{
  "n_experts": 80,
  "d_expert": 64,
  "routed_scale": 2.0,
  "init_std_router": 0.0154,
  "init_std_up": 0.0303,
  "final_lr_fraction": 0.05
}
Below are experts of layer 5 (counted from 0) of a mixture-of-experts language model. Rows are named router (the router's row for the expert), gate (a neuron's input weights, with its number), up (a neuron's input weights, with its number), down (a neuron's output weights, with its number) and show model dimensions 160-191. Each number is 50 + 10 x the weight over its row's rms, rounded and kept within 0 to 99.
Before each expert's rows: "mostly gets" lists some tokens that are sent to it at least half of the time; "gets" lists some tokens that make up at least twice as much of what it gets as of all text. This comes from a sample of Wikipedia text that the model never trained on. Tokens count by the router's weight.

# expert 76
mostly gets: " A", " An", " E", "A", "An", " ap"
gets: " A", " a", "A", " C", " an", " An"
router:55 66 42 48 46 48 43 44 36 48 53 39 47 37 59 50 36 58 63 55 59 70 58 66 52 50 42 42 51 40 73 68
gate0:48 45 51 50 56 45 49 49 51 48 68 49 51 53 46 31 36 50 56 49 27 38 44 60 50 53 48 64 64 44 66 55
up0:68 62 58 48 57 58 40 49 39 45 50 46 43 42 55 55 49 45 41 42 46 44 64 62 62 58 37 21 55 36 49 25
down0:52 32 45 47 68 66 75 52 61 30 45 58 44 44 51 45 53 52 50 51 40 52 49 54 57 45 54 62 57 54 60 54
gate1:61 46 45 41 62 41 65 58 68 48 42 53 42 52 53 57 34 38 37 45 53 47 46 63 54 47 55 56 57 57 38 64
up1:36 62 49 43 62 40 58 65 41 57 53 46 54 45 43 41 55 36 57 51 54 52 48 38 64 50 53 41 48 48 49 53
down1:36 28 42 28 38 60 37 63 39 56 52 47 50 37 38 54 45 32 47 70 53 67 53 54 53 51 67 42 53 63 45 47
gate2:30 58 47 39 42 36 52 57 42 57 43 34 35 59 57 55 53 50 46 49 59 47 64 51 31 60 32 55 60 41 42 55
up2:31 56 40 32 72 58 48 51 34 40 30 51 47 35 39 46 46 49 47 58 58 47 48 66 46 55 43 51 43 44 53 47
down2:46 68 38 57 65 49 63 41 58 62 51 61 41 35 52 39 45 54 61 31 53 47 39 50 55 46 58 42 46 56 37 31
gate3:55 64 41 60 55 47 52 44 41 76 59 44 53 51 53 49 63 27 49 65 51 37 55 58 48 39 36 57 47 56 40 53
up3:46 63 58 56 47 66 47 64 41 47 42 50 54 34 43 61 49 44 61 54 52 52 46 51 68 61 57 51 40 49 27 61
down3:41 43 59 61 47 51 56 49 45 33 62 53 56 61 39 49 53 51 52 51 46 49 47 37 57 50 55 69 41 51 42 42
gate4:41 49 48 51 56 38 47 42 43 39 53 44 43 36 45 56 45 50 50 55 51 39 44 54 48 56 59 51 55 63 54 61
up4:53 59 62 47 51 55 30 50 46 27 47 47 55 71 48 57 47 60 56 44 40 46 51 62 66 64 55 52 46 78 54 52
down4:44 58 52 43 55 43 35 73 58 49 39 45 59 43 44 41 50 56 39 48 41 36 50 68 52 53 63 69 57 50 53 35
gate5:75 66 64 50 45 48 56 46 35 58 61 47 42 44 41 46 53 46 51 56 53 61 43 51 64 63 44 47 54 61 59 66
up5:64 53 65 57 50 53 55 58 38 48 53 43 47 55 49 31 51 75 55 64 56 38 45 54 41 36 47 48 52 70 38 57
down5:50 49 65 47 46 54 55 68 47 26 44 57 55 46 36 55 46 57 32 56 44 64 54 42 52 52 57 49 43 47 51 35
gate6:38 54 55 49 67 54 45 42 47 47 57 63 58 54 44 58 41 83 59 39 64 53 44 61 48 55 44 36 51 44 54 51
up6:43 41 53 57 28 44 36 36 47 52 50 46 35 50 63 59 47 32 68 60 48 57 44 50 71 65 32 29 41 54 48 47
down6:49 49 47 68 62 45 55 51 40 44 49 49 26 39 59 53 51 37 55 61 50 36 65 49 51 58 60 57 53 48 47 60
gate7:56 58 54 45 56 52 43 44 54 52 61 42 73 35 67 51 45 44 59 43 52 54 54 68 54 43 51 58 40 24 50 72
up7:63 64 62 59 36 38 50 65 63 51 52 37 52 51 26 64 50 51 59 65 45 41 55 43 51 53 49 46 49 65 49 60
down7:33 47 54 52 59 33 58 46 73 42 51 41 45 48 47 51 64 53 48 46 54 51 55 26 49 35 33 42 52 50 34 39
gate8:81 63 39 52 57 43 44 49 50 46 48 47 57 41 74 51 56 64 36 45 62 56 42 25 32 41 50 54 33 47 38 46
up8:21 40 50 57 49 51 56 41 27 56 47 43 46 52 53 38 42 52 77 53 41 51 47 56 54 70 55 45 24 39 64 46
down8:53 47 56 43 57 65 66 53 70 33 35 61 61 44 34 54 42 50 66 27 49 70 44 49 40 55 55 51 49 49 30 49
gate9:54 43 40 44 66 49 34 48 52 44 66 65 44 31 57 43 38 41 48 48 63 55 49 43 41 45 31 58 38 59 49 65
up9:51 41 50 43 49 58 47 61 64 46 40 38 41 76 44 67 64 54 60 49 46 61 56 63 56 70 60 63 54 41 42 46
down9:42 58 53 43 57 55 42 72 49 49 50 55 51 55 65 54 44 58 51 49 54 48 65 51 38 44 55 67 39 66 63 55
gate10:52 36 41 55 66 46 54 67 50 67 47 48 33 42 41 46 60 73 42 51 52 59 54 41 38 54 50 45 48 52 53 56
up10:43 42 53 43 64 32 38 63 65 51 55 56 33 76 38 55 57 66 47 51 32 55 42 50 31 70 56 63 45 56 51 41
down10:42 42 50 45 43 54 59 27 51 52 38 36 53 58 26 52 50 48 50 55 57 49 35 43 48 36 35 39 56 53 69 82
gate11:42 64 53 44 43 58 57 59 43 48 39 40 55 46 47 42 46 48 62 51 51 49 44 51 52 43 53 56 37 54 54 52
up11:52 34 43 54 55 51 48 42 52 46 30 58 68 50 30 46 44 46 49 61 48 57 46 57 55 56 50 56 61 38 61 53
down11:62 53 67 54 47 46 54 30 47 57 48 50 51 58 57 47 39 53 55 59 65 58 51 56 65 51 60 43 62 53 38 45
gate12:64 46 55 35 47 47 30 53 60 38 51 51 60 48 55 53 43 71 46 49 54 49 43 46 52 57 50 37 45 43 35 61
up12:70 64 43 42 68 45 50 53 56 41 44 41 44 39 66 62 50 45 36 45 32 59 33 55 50 56 49 71 47 48 38 53
down12:57 71 25 46 62 41 53 53 25 48 58 63 42 59 61 55 61 46 39 52 48 51 44 68 46 45 29 45 40 53 58 61
gate13:56 66 63 55 58 41 46 53 48 56 48 39 50 49 62 60 62 59 56 49 44 74 48 63 65 45 59 56 41 57 58 49
up13:52 44 56 48 50 49 57 46 59 39 26 37 76 58 51 70 73 48 47 51 48 32 58 40 44 53 72 59 69 51 43 43
down13:53 58 38 59 54 51 50 48 49 52 39 41 63 30 60 51 47 56 43 40 48 37 36 54 57 60 53 54 37 56 50 50
gate14:44 48 34 54 49 54 34 40 55 42 41 48 58 58 66 40 52 34 48 39 59 54 51 63 53 53 55 49 52 67 53 42
up14:49 55 63 48 45 46 51 51 61 39 40 62 49 58 54 59 48 47 22 49 48 44 56 72 58 74 56 52 45 41 38 54
down14:68 67 39 43 45 34 32 52 55 70 34 43 37 37 59 51 61 59 56 57 57 51 61 46 56 45 57 59 46 52 58 50
gate15:51 74 47 33 43 45 49 63 47 60 28 52 44 34 35 47 50 43 47 53 40 70 60 52 64 45 44 35 53 48 57 55
up15:64 49 40 40 46 49 28 54 40 45 38 42 45 62 54 35 69 50 51 58 62 61 54 50 60 48 43 61 50 54 49 56
down15:48 69 58 53 31 43 64 50 43 37 49 69 38 70 73 58 69 37 40 63 41 61 49 56 53 45 73 49 37 46 35 49
gate16:39 45 60 40 26 51 42 57 39 47 65 55 58 51 64 51 40 63 61 55 59 60 64 53 52 46 36 51 40 59 58 43
up16:42 57 54 59 61 61 62 51 52 63 44 42 44 50 48 50 51 41 47 35 43 44 40 53 54 58 57 41 53 53 43 54
down16:43 46 43 44 51 70 62 47 61 53 65 55 61 29 57 47 47 46 55 19 44 53 38 75 46 42 54 41 59 50 39 49
gate17:41 48 46 47 71 51 46 62 54 44 50 56 47 27 59 52 41 48 57 53 55 43 41 53 47 52 47 49 50 49 44 56
up17:65 51 45 57 60 48 54 61 49 66 59 46 38 50 60 45 60 69 62 62 37 37 46 57 59 53 47 58 56 57 40 52
down17:54 61 44 48 56 55 45 53 51 62 58 62 51 51 52 55 47 45 57 32 66 42 58 51 47 46 35 40 42 57 58 48
gate18:59 52 51 55 58 54 56 50 52 56 57 28 48 51 33 53 52 64 37 47 57 49 58 58 57 68 71 58 56 73 62 43
up18:57 44 50 40 49 60 55 62 58 40 47 50 53 55 65 59 78 54 53 39 52 42 58 49 45 58 51 46 46 43 59 48
down18:53 68 43 57 57 60 58 53 41 54 52 50 56 55 53 45 60 59 42 52 48 52 36 43 36 69 65 45 47 56 41 38
gate19:51 45 39 65 55 42 46 53 64 57 55 42 58 47 49 54 55 45 53 74 58 34 54 39 52 49 53 36 54 61 47 65
up19:47 51 42 56 60 50 54 58 36 35 30 66 54 44 44 45 52 59 46 46 70 60 66 44 34 65 55 45 52 62 53 61
down19:58 50 59 38 40 35 42 59 75 39 56 48 38 47 46 28 52 64 55 52 70 62 48 47 21 51 51 56 44 45 36 68
gate20:71 44 51 42 19 51 49 52 35 34 47 40 33 54 61 30 61 54 48 75 54 60 58 43 60 42 39 46 72 19 63 45
up20:41 54 48 29 62 36 63 42 55 53 56 64 55 70 56 54 43 40 41 46 41 48 34 57 54 63 56 28 49 33 58 55
down20:53 53 53 35 50 53 53 62 55 53 59 56 57 48 56 58 50 38 51 65 32 57 40 70 49 53 56 57 46 39 57 55
gate21:47 46 62 45 55 69 48 33 55 34 40 42 53 53 54 40 47 58 47 44 65 53 55 51 41 59 63 55 43 44 56 49
up21:43 35 55 46 42 62 55 38 52 38 53 47 56 54 42 47 45 70 69 54 60 54 44 53 44 44 47 71 54 44 57 52
down21:57 49 78 43 58 27 52 49 31 56 50 51 60 55 58 25 50 49 43 39 36 34 49 46 47 57 41 52 33 54 69 53
gate22:57 52 32 52 53 35 53 55 42 47 58 41 68 53 42 62 29 72 52 44 70 53 42 51 56 43 51 59 58 39 58 51
up22:43 53 58 29 59 52 38 44 44 55 43 50 46 43 39 57 62 52 45 73 42 50 37 27 66 52 45 44 45 45 60 47
down22:34 59 43 56 45 51 53 56 49 53 46 37 28 49 48 60 59 52 54 66 66 50 48 45 35 53 44 43 41 49 46 41
gate23:51 64 33 45 50 45 52 56 45 63 42 48 62 43 54 54 49 42 74 62 44 63 57 49 61 52 72 57 53 52 71 69
up23:50 59 62 52 49 65 66 56 57 36 44 44 49 38 61 31 58 51 40 35 46 48 43 50 26 49 52 60 49 66 36 37
down23:51 53 48 65 54 39 40 51 46 59 62 36 56 40 68 41 66 56 52 74 61 63 42 42 44 50 53 55 41 35 39 31
gate24:51 44 44 49 51 47 44 40 31 52 44 43 56 34 38 30 54 60 62 37 52 41 33 61 59 36 43 58 46 56 52 41
up24:52 53 65 54 30 47 43 35 55 56 55 50 54 42 52 60 26 56 26 52 57 57 56 60 49 69 39 35 48 46 42 41
down24:46 44 60 63 47 41 63 63 34 32 50 49 50 38 52 44 37 59 45 43 45 43 44 58 36 51 45 52 57 59 70 46
gate25:32 46 52 43 49 50 45 49 60 53 33 59 33 47 56 63 45 56 55 53 39 69 53 44 46 71 43 44 52 61 41 47
up25:64 52 35 44 38 46 57 46 44 35 54 53 40 54 49 57 60 36 36 72 34 45 29 37 48 48 23 43 46 55 63 36
down25:40 52 42 35 40 47 55 42 60 39 54 48 66 59 40 71 46 41 41 68 55 40 45 63 69 39 48 55 58 62 51 51
gate26:42 48 54 39 43 45 74 39 60 43 55 59 67 61 56 39 64 54 48 48 50 54 34 67 48 57 61 46 43 58 48 61
up26:50 40 43 56 44 55 50 28 42 45 33 42 58 56 46 46 38 74 52 55 42 38 50 61 53 59 49 44 48 49 61 55
down26:50 54 58 66 33 64 48 57 52 47 35 40 51 39 51 52 56 45 55 74 37 44 47 56 53 47 64 33 52 26 55 36
gate27:40 36 34 43 67 57 53 41 54 47 51 37 65 42 47 38 48 67 46 54 56 60 63 28 45 63 58 50 24 59 53 58
up27:37 36 60 47 71 53 55 58 57 32 36 38 43 60 55 60 73 50 48 43 41 62 52 54 49 47 49 49 52 42 45 43
down27:43 39 47 52 62 58 31 45 63 52 48 34 51 44 49 60 57 28 59 62 38 42 42 49 58 51 45 41 30 43 37 67
gate28:55 41 43 33 53 33 62 58 62 34 62 37 41 35 43 63 53 52 42 54 33 60 46 49 53 61 56 53 60 49 54 52
up28:52 59 56 50 35 45 60 56 49 51 28 48 54 55 59 65 53 39 53 72 40 61 51 46 29 32 51 53 32 64 47 46
down28:58 44 61 40 58 51 55 58 45 53 44 43 55 52 35 47 49 61 53 60 44 34 58 53 61 43 55 62 56 55 46 53
gate29:58 59 22 44 37 51 51 27 46 50 31 40 50 31 51 58 34 49 51 71 62 61 45 48 44 65 42 40 47 37 46 53
up29:75 40 52 42 53 58 54 46 59 43 49 52 60 48 40 31 47 60 38 67 46 47 42 49 53 57 72 62 40 45 54 57
down29:49 38 56 51 49 36 49 64 40 48 45 54 40 65 66 41 59 60 36 49 51 48 38 58 59 59 52 59 57 54 51 42
gate30:49 53 33 44 44 58 31 43 43 67 39 70 56 38 53 63 43 50 47 48 63 66 54 51 63 54 54 48 37 47 46 53
up30:34 50 31 34 48 69 54 46 45 45 58 42 70 39 58 68 54 56 41 53 35 58 50 51 54 48 40 56 52 54 52 52
down30:46 44 60 52 55 34 66 45 69 41 76 48 63 49 77 59 55 40 54 52 48 44 53 59 52 54 52 50 74 43 56 41
gate31:65 52 70 37 48 44 32 59 41 53 28 55 60 33 50 50 36 52 46 60 62 26 34 46 68 43 61 50 57 34 49 66
up31:49 49 60 33 54 65 53 44 34 44 74 52 50 62 45 31 58 68 66 44 46 49 51 50 90 40 63 50 55 54 54 46
down31:59 46 49 53 52 51 48 49 45 27 53 45 55 48 47 44 55 60 45 41 48 49 51 49 43 65 34 50 36 63 45 46
gate32:57 63 37 55 55 45 56 58 54 35 59 51 52 65 30 60 37 48 51 64 61 51 58 49 51 45 29 59 48 51 53 36
up32:59 61 49 72 49 50 54 33 42 52 39 54 55 41 45 55 52 51 29 56 52 69 66 48 48 48 60 61 46 47 40 52
down32:32 56 36 58 54 75 58 48 76 58 43 39 47 53 59 50 57 44 47 55 57 64 52 50 65 37 54 52 44 59 54 43
gate33:34 54 29 53 52 50 69 38 39 57 23 38 54 57 44 66 52 46 50 62 68 65 38 59 59 41 59 44 27 44 40 53
up33:51 53 56 42 53 45 37 45 34 46 54 55 60 61 52 44 39 54 46 39 35 59 46 49 45 69 58 67 45 46 60 49
down33:46 60 51 39 49 51 38 41 59 66 54 44 55 34 48 41 47 42 48 48 45 51 60 45 52 55 50 54 43 56 55 36
gate34:53 50 48 40 41 51 33 35 53 36 33 50 65 46 59 41 41 53 52 59 58 63 61 65 51 41 33 46 47 38 50 52
up34:40 53 73 51 35 51 48 56 66 41 56 49 46 42 49 64 71 43 30 24 66 39 50 58 71 50 65 44 48 59 51 57
down34:39 35 62 58 58 51 43 47 47 37 46 67 50 56 61 31 60 45 55 41 51 49 45 55 47 59 52 56 47 63 43 45
gate35:72 47 67 38 44 51 64 53 44 70 36 66 35 74 57 36 62 67 52 45 40 50 33 48 53 47 32 47 56 50 55 60
up35:57 48 56 56 37 46 67 63 38 37 56 52 45 36 42 51 50 38 62 57 73 38 50 49 47 34 40 45 60 61 58 37
down35:42 48 46 66 42 47 71 38 64 60 53 42 44 45 47 29 68 47 60 54 58 44 51 51 48 80 48 55 38 51 51 45
gate36:51 47 42 62 44 49 36 48 53 56 48 57 37 40 62 46 48 45 54 34 38 38 37 63 55 62 36 42 40 58 62 48
up36:29 49 43 47 32 53 55 45 65 59 55 33 25 57 55 50 60 67 33 49 55 36 71 60 51 55 57 64 54 22 43 53
down36:57 46 46 58 54 40 54 57 80 28 57 57 52 63 51 46 48 47 64 41 49 53 53 48 51 49 63 42 43 34 58 48
gate37:49 56 44 47 78 53 46 63 56 60 37 49 44 58 51 29 66 41 46 41 69 56 60 59 69 46 69 55 48 50 65 35
up37:49 45 66 38 36 33 56 37 45 43 38 72 43 34 34 47 44 80 54 23 49 49 42 48 48 40 55 54 39 49 45 56
down37:45 36 42 39 35 52 37 53 60 46 45 57 51 53 59 54 51 57 48 28 49 34 63 55 79 53 51 46 55 63 49 36
gate38:50 44 39 51 65 47 43 23 52 67 35 66 38 45 51 52 50 54 40 49 51 62 39 42 50 47 60 43 44 58 53 58
up38:63 41 36 42 54 70 45 40 51 55 52 48 47 65 50 68 40 49 44 51 23 38 39 65 50 45 48 61 34 66 52 57
down38:48 52 62 45 53 51 47 27 48 54 50 49 50 48 39 62 60 63 51 53 33 57 50 60 49 44 46 30 46 61 51 38
gate39:47 43 53 47 56 52 41 43 71 59 49 61 55 47 63 39 46 52 41 44 51 44 47 50 47 52 40 54 48 43 64 54
up39:60 43 46 54 31 32 46 49 45 76 41 45 48 28 44 64 48 53 33 45 43 49 54 50 73 50 43 52 57 36 35 38
down39:55 66 51 50 52 72 62 46 55 41 54 38 65 47 71 43 40 65 46 37 46 40 62 60 58 30 31 59 57 54 32 34
gate40:56 68 65 47 63 57 52 52 53 45 35 86 56 38 27 35 53 47 66 55 38 76 48 54 55 54 45 52 40 47 40 43
up40:51 43 63 33 52 53 45 65 37 41 59 41 49 58 48 42 42 29 48 45 50 63 49 53 40 35 41 55 71 53 41 48
down40:53 54 52 46 42 40 57 46 46 42 36 59 50 51 37 60 52 49 64 54 37 57 52 50 53 59 35 61 54 53 54 29
gate41:51 54 35 42 43 47 66 45 40 59 47 24 45 44 52 62 33 52 48 60 30 58 52 42 37 34 37 40 40 59 57 64
up41:55 63 57 44 66 51 46 61 46 46 47 50 68 53 51 64 53 47 61 55 53 64 30 43 51 51 44 54 54 48 44 57
down41:53 44 50 57 51 41 33 58 56 61 75 37 50 47 55 43 50 41 66 33 52 61 49 55 57 43 52 53 29 53 57 50
gate42:62 41 65 20 67 46 61 35 39 46 55 49 51 61 46 54 47 64 61 50 43 48 46 43 37 67 52 48 51 66 48 51
up42:53 46 34 63 45 26 60 54 62 61 58 57 40 57 43 54 48 46 51 57 56 48 41 50 57 52 53 38 64 62 34 49
down42:68 68 29 64 34 40 43 64 59 52 50 55 57 60 29 54 61 40 57 58 39 52 49 46 63 53 35 45 41 51 49 46
gate43:45 46 54 56 58 27 50 64 46 42 47 50 47 62 56 68 39 29 47 44 51 54 38 40 33 40 60 62 66 52 46 45
up43:46 51 59 64 44 45 46 37 45 45 38 51 58 52 81 50 43 54 50 31 68 41 59 45 33 49 55 57 40 57 47 52
down43:57 49 47 44 44 58 62 65 36 64 57 45 58 45 63 40 43 48 37 32 49 61 64 49 42 31 51 39 53 65 46 39
gate44:63 46 55 56 40 49 75 50 63 59 51 53 60 50 62 47 68 55 46 49 60 44 41 46 46 46 39 62 57 39 44 45
up44:47 64 42 50 42 56 54 57 52 46 61 50 61 38 48 55 56 58 54 46 44 38 46 52 61 44 52 59 60 45 63 54
down44:38 63 38 42 44 56 46 41 55 40 67 45 60 52 27 82 48 51 58 54 44 58 37 41 49 51 51 51 57 50 48 63
gate45:45 40 61 43 47 72 49 42 29 40 62 50 43 39 63 45 43 49 54 55 53 73 53 39 52 46 45 35 43 50 63 47
up45:38 50 41 59 52 61 52 58 53 58 64 50 50 43 58 62 36 58 40 62 54 70 47 51 52 44 57 33 27 63 52 44
down45:52 50 42 43 65 50 47 56 60 55 58 40 48 59 29 71 52 60 43 45 46 28 52 48 38 48 53 56 61 55 45 62
gate46:61 53 49 55 61 55 30 47 81 43 44 52 46 48 65 28 30 50 49 50 49 35 59 49 48 56 51 59 37 58 45 51
up46:46 31 64 50 46 42 65 57 63 57 56 39 34 48 55 46 47 49 55 33 53 35 54 38 56 59 58 59 42 50 52 49
down46:54 31 43 48 39 55 45 38 52 60 26 48 54 52 42 68 43 54 43 39 64 35 40 57 58 55 42 60 62 66 54 55
gate47:49 62 36 54 49 43 48 47 25 60 55 60 40 41 54 53 53 48 74 45 48 46 37 64 50 45 44 47 45 57 48 52
up47:50 54 33 50 51 42 65 44 62 58 65 60 69 66 70 55 33 38 54 64 75 52 43 39 65 41 48 50 40 47 60 51
down47:57 56 56 48 57 38 68 65 39 22 64 53 23 55 51 51 41 39 25 61 53 49 65 42 65 26 56 61 54 49 55 60
gate48:41 52 51 55 39 54 47 41 47 41 50 38 61 42 41 44 42 44 50 48 64 43 40 49 41 54 36 54 46 41 47 48
up48:70 52 28 45 53 58 38 40 59 48 51 31 38 58 64 55 42 51 48 47 56 50 53 52 44 60 58 50 40 53 50 54
down48:65 54 50 33 39 67 41 35 53 59 43 50 74 56 31 40 69 64 49 35 65 52 54 53 51 48 68 56 50 39 75 44
gate49:44 41 46 35 42 65 40 32 59 39 60 44 50 54 74 50 41 56 56 45 54 34 53 57 40 42 56 63 53 42 55 58
up49:37 43 65 56 43 46 27 57 39 60 35 47 65 48 67 51 56 51 52 58 61 45 39 48 50 52 53 65 34 32 37 52
down49:48 48 48 47 79 57 40 53 48 74 47 60 52 38 39 47 61 54 54 48 40 66 69 49 52 57 63 48 48 39 34 44
gate50:58 54 41 51 31 68 41 58 29 46 44 54 62 45 64 47 32 48 40 44 62 48 57 57 55 45 57 58 41 65 50 57
up50:56 50 76 53 62 53 47 63 46 47 42 25 44 59 39 59 63 45 47 62 61 60 57 42 47 43 46 45 43 45 61 59
down50:47 49 57 61 35 29 64 44 49 26 60 44 39 51 55 58 59 61 39 38 34 53 70 57 49 49 39 54 57 46 51 40
gate51:53 57 63 64 65 38 51 63 48 50 64 51 40 59 48 65 64 54 54 64 47 31 57 63 47 57 59 57 40 60 44 48
up51:38 64 56 52 54 55 58 52 62 72 67 41 56 54 64 57 48 45 44 62 43 45 39 48 52 49 53 54 27 36 42 63
down51:46 46 50 57 47 39 64 56 51 63 59 34 45 48 47 38 54 36 32 53 63 49 38 63 43 57 41 66 55 46 67 66
gate52:45 42 49 46 41 83 57 42 60 47 30 38 67 42 62 44 33 55 59 63 52 54 56 55 43 60 52 54 55 22 65 44
up52:48 61 52 58 46 58 66 66 58 47 44 47 45 50 56 44 40 53 60 63 35 42 46 54 53 37 42 47 53 52 51 49
down52:44 55 53 48 43 64 50 59 42 56 49 36 44 59 26 47 64 50 42 46 50 35 34 70 51 62 61 53 63 33 46 49
gate53:48 37 48 40 51 41 57 52 56 67 71 50 40 30 52 48 42 54 57 51 52 66 47 56 53 50 50 57 77 67 43 55
up53:39 54 68 43 59 45 52 37 39 55 37 61 49 45 67 57 50 49 35 43 74 63 49 45 50 55 45 50 50 44 59 48
down53:54 67 71 65 44 59 38 47 19 51 41 69 63 42 55 40 56 58 43 70 51 62 43 60 49 43 52 53 60 52 78 67
gate54:53 37 41 33 60 45 52 49 41 43 46 57 51 39 44 57 46 55 38 53 56 34 46 49 35 41 48 40 58 53 46 43
up54:38 36 43 69 38 49 57 53 40 50 43 57 27 39 50 59 50 40 41 70 60 72 45 38 34 60 59 48 55 60 63 52
down54:33 58 60 57 40 66 59 64 79 54 52 57 40 50 54 45 43 54 42 26 52 44 44 44 56 49 33 61 53 44 65 63
gate55:49 63 44 44 43 51 30 29 61 74 64 51 51 52 54 50 44 44 50 68 42 51 56 44 52 69 46 37 42 60 47 40
up55:21 70 68 45 53 75 58 49 74 38 49 52 53 61 58 51 30 60 53 50 58 57 46 41 44 49 68 63 44 40 41 45
down55:40 60 48 58 63 54 37 42 52 40 48 58 50 41 61 44 40 53 66 58 43 53 49 49 38 64 49 33 49 57 55 60
gate56:49 38 37 57 50 36 38 67 64 34 49 55 58 54 42 66 27 57 48 59 64 35 45 41 67 55 48 42 50 66 56 51
up56:44 43 67 51 48 67 57 45 44 38 65 59 36 53 58 47 54 59 46 59 48 62 29 47 43 54 42 51 52 47 32 41
down56:52 42 46 52 53 51 58 53 52 52 57 75 52 47 50 50 63 47 54 39 53 31 50 50 44 62 46 61 39 61 60 50
gate57:54 50 50 59 67 64 48 45 46 48 50 38 49 49 38 37 41 42 50 54 28 48 55 64 59 60 50 66 37 56 71 53
up57:51 64 57 38 48 53 44 44 43 59 43 47 62 50 48 58 40 58 49 51 63 41 42 45 52 52 50 46 62 51 29 48
down57:63 49 37 61 48 63 54 26 54 57 59 72 56 32 50 50 48 56 53 29 80 48 51 67 58 51 64 51 50 56 48 46
gate58:57 45 61 46 45 46 50 34 53 40 37 49 56 46 45 39 51 45 25 57 43 36 56 52 53 51 54 58 56 62 44 44
up58:51 49 55 39 45 49 50 33 60 56 63 34 54 45 44 61 59 61 43 58 44 41 51 52 52 57 57 47 65 64 53 49
down58:54 42 41 50 50 44 49 63 62 52 63 58 52 48 67 66 42 66 62 38 42 33 53 40 54 45 36 45 52 47 47 52
gate59:46 38 54 45 52 28 56 44 43 37 55 55 34 54 50 41 51 54 32 54 59 38 47 54 42 63 44 65 47 65 52 55
up59:58 49 55 53 41 50 23 57 51 55 37 59 49 42 50 56 46 48 65 49 78 53 57 33 53 53 39 50 47 52 54 48
down59:52 47 38 53 60 22 50 74 52 46 57 50 39 46 51 37 45 41 49 43 44 38 48 50 29 63 40 75 49 59 55 41
gate60:52 56 68 59 62 45 51 47 34 50 70 51 52 49 56 48 32 55 52 63 47 44 57 46 49 47 50 42 26 57 48 48
up60:66 43 48 55 51 35 59 48 41 50 46 43 40 45 42 71 52 48 37 49 49 38 59 48 40 39 58 58 47 30 44 44
down60:35 43 58 50 46 38 57 52 24 44 48 56 38 43 46 48 50 46 40 38 47 51 26 50 39 43 71 41 64 72 41 50
gate61:57 46 58 45 50 48 54 55 45 50 57 50 37 61 56 46 26 73 46 49 57 65 51 53 35 44 21 60 46 45 69 53
up61:41 51 69 57 54 47 31 59 45 38 45 58 54 49 57 49 60 64 37 55 64 50 46 62 66 59 50 47 64 53 55 70
down61:45 56 42 59 62 56 43 59 70 22 64 52 55 54 51 53 52 56 61 51 50 47 34 67 54 59 47 49 43 30 44 48
gate62:59 46 57 64 33 47 50 52 28 55 52 59 54 34 43 35 46 64 44 49 63 58 55 64 57 47 61 53 57 55 48 44
up62:53 51 46 61 63 42 48 52 41 40 61 39 54 54 40 60 56 48 34 38 49 55 42 42 60 63 55 42 48 52 53 36
down62:51 42 37 43 41 34 44 40 74 54 38 31 46 52 52 35 55 71 40 43 42 44 30 55 45 55 45 55 47 50 46 52
gate63:72 57 56 33 31 66 46 56 62 60 61 46 44 37 53 36 47 65 67 44 45 48 54 45 63 42 41 49 55 40 62 58
up63:48 49 42 51 52 49 55 50 67 32 45 44 50 49 46 50 34 40 43 54 49 49 67 35 39 68 59 38 39 33 49 29
down63:47 45 35 51 48 49 57 59 54 56 51 30 44 35 40 57 55 46 58 39 65 51 50 35 42 41 50 65 47 41 49 74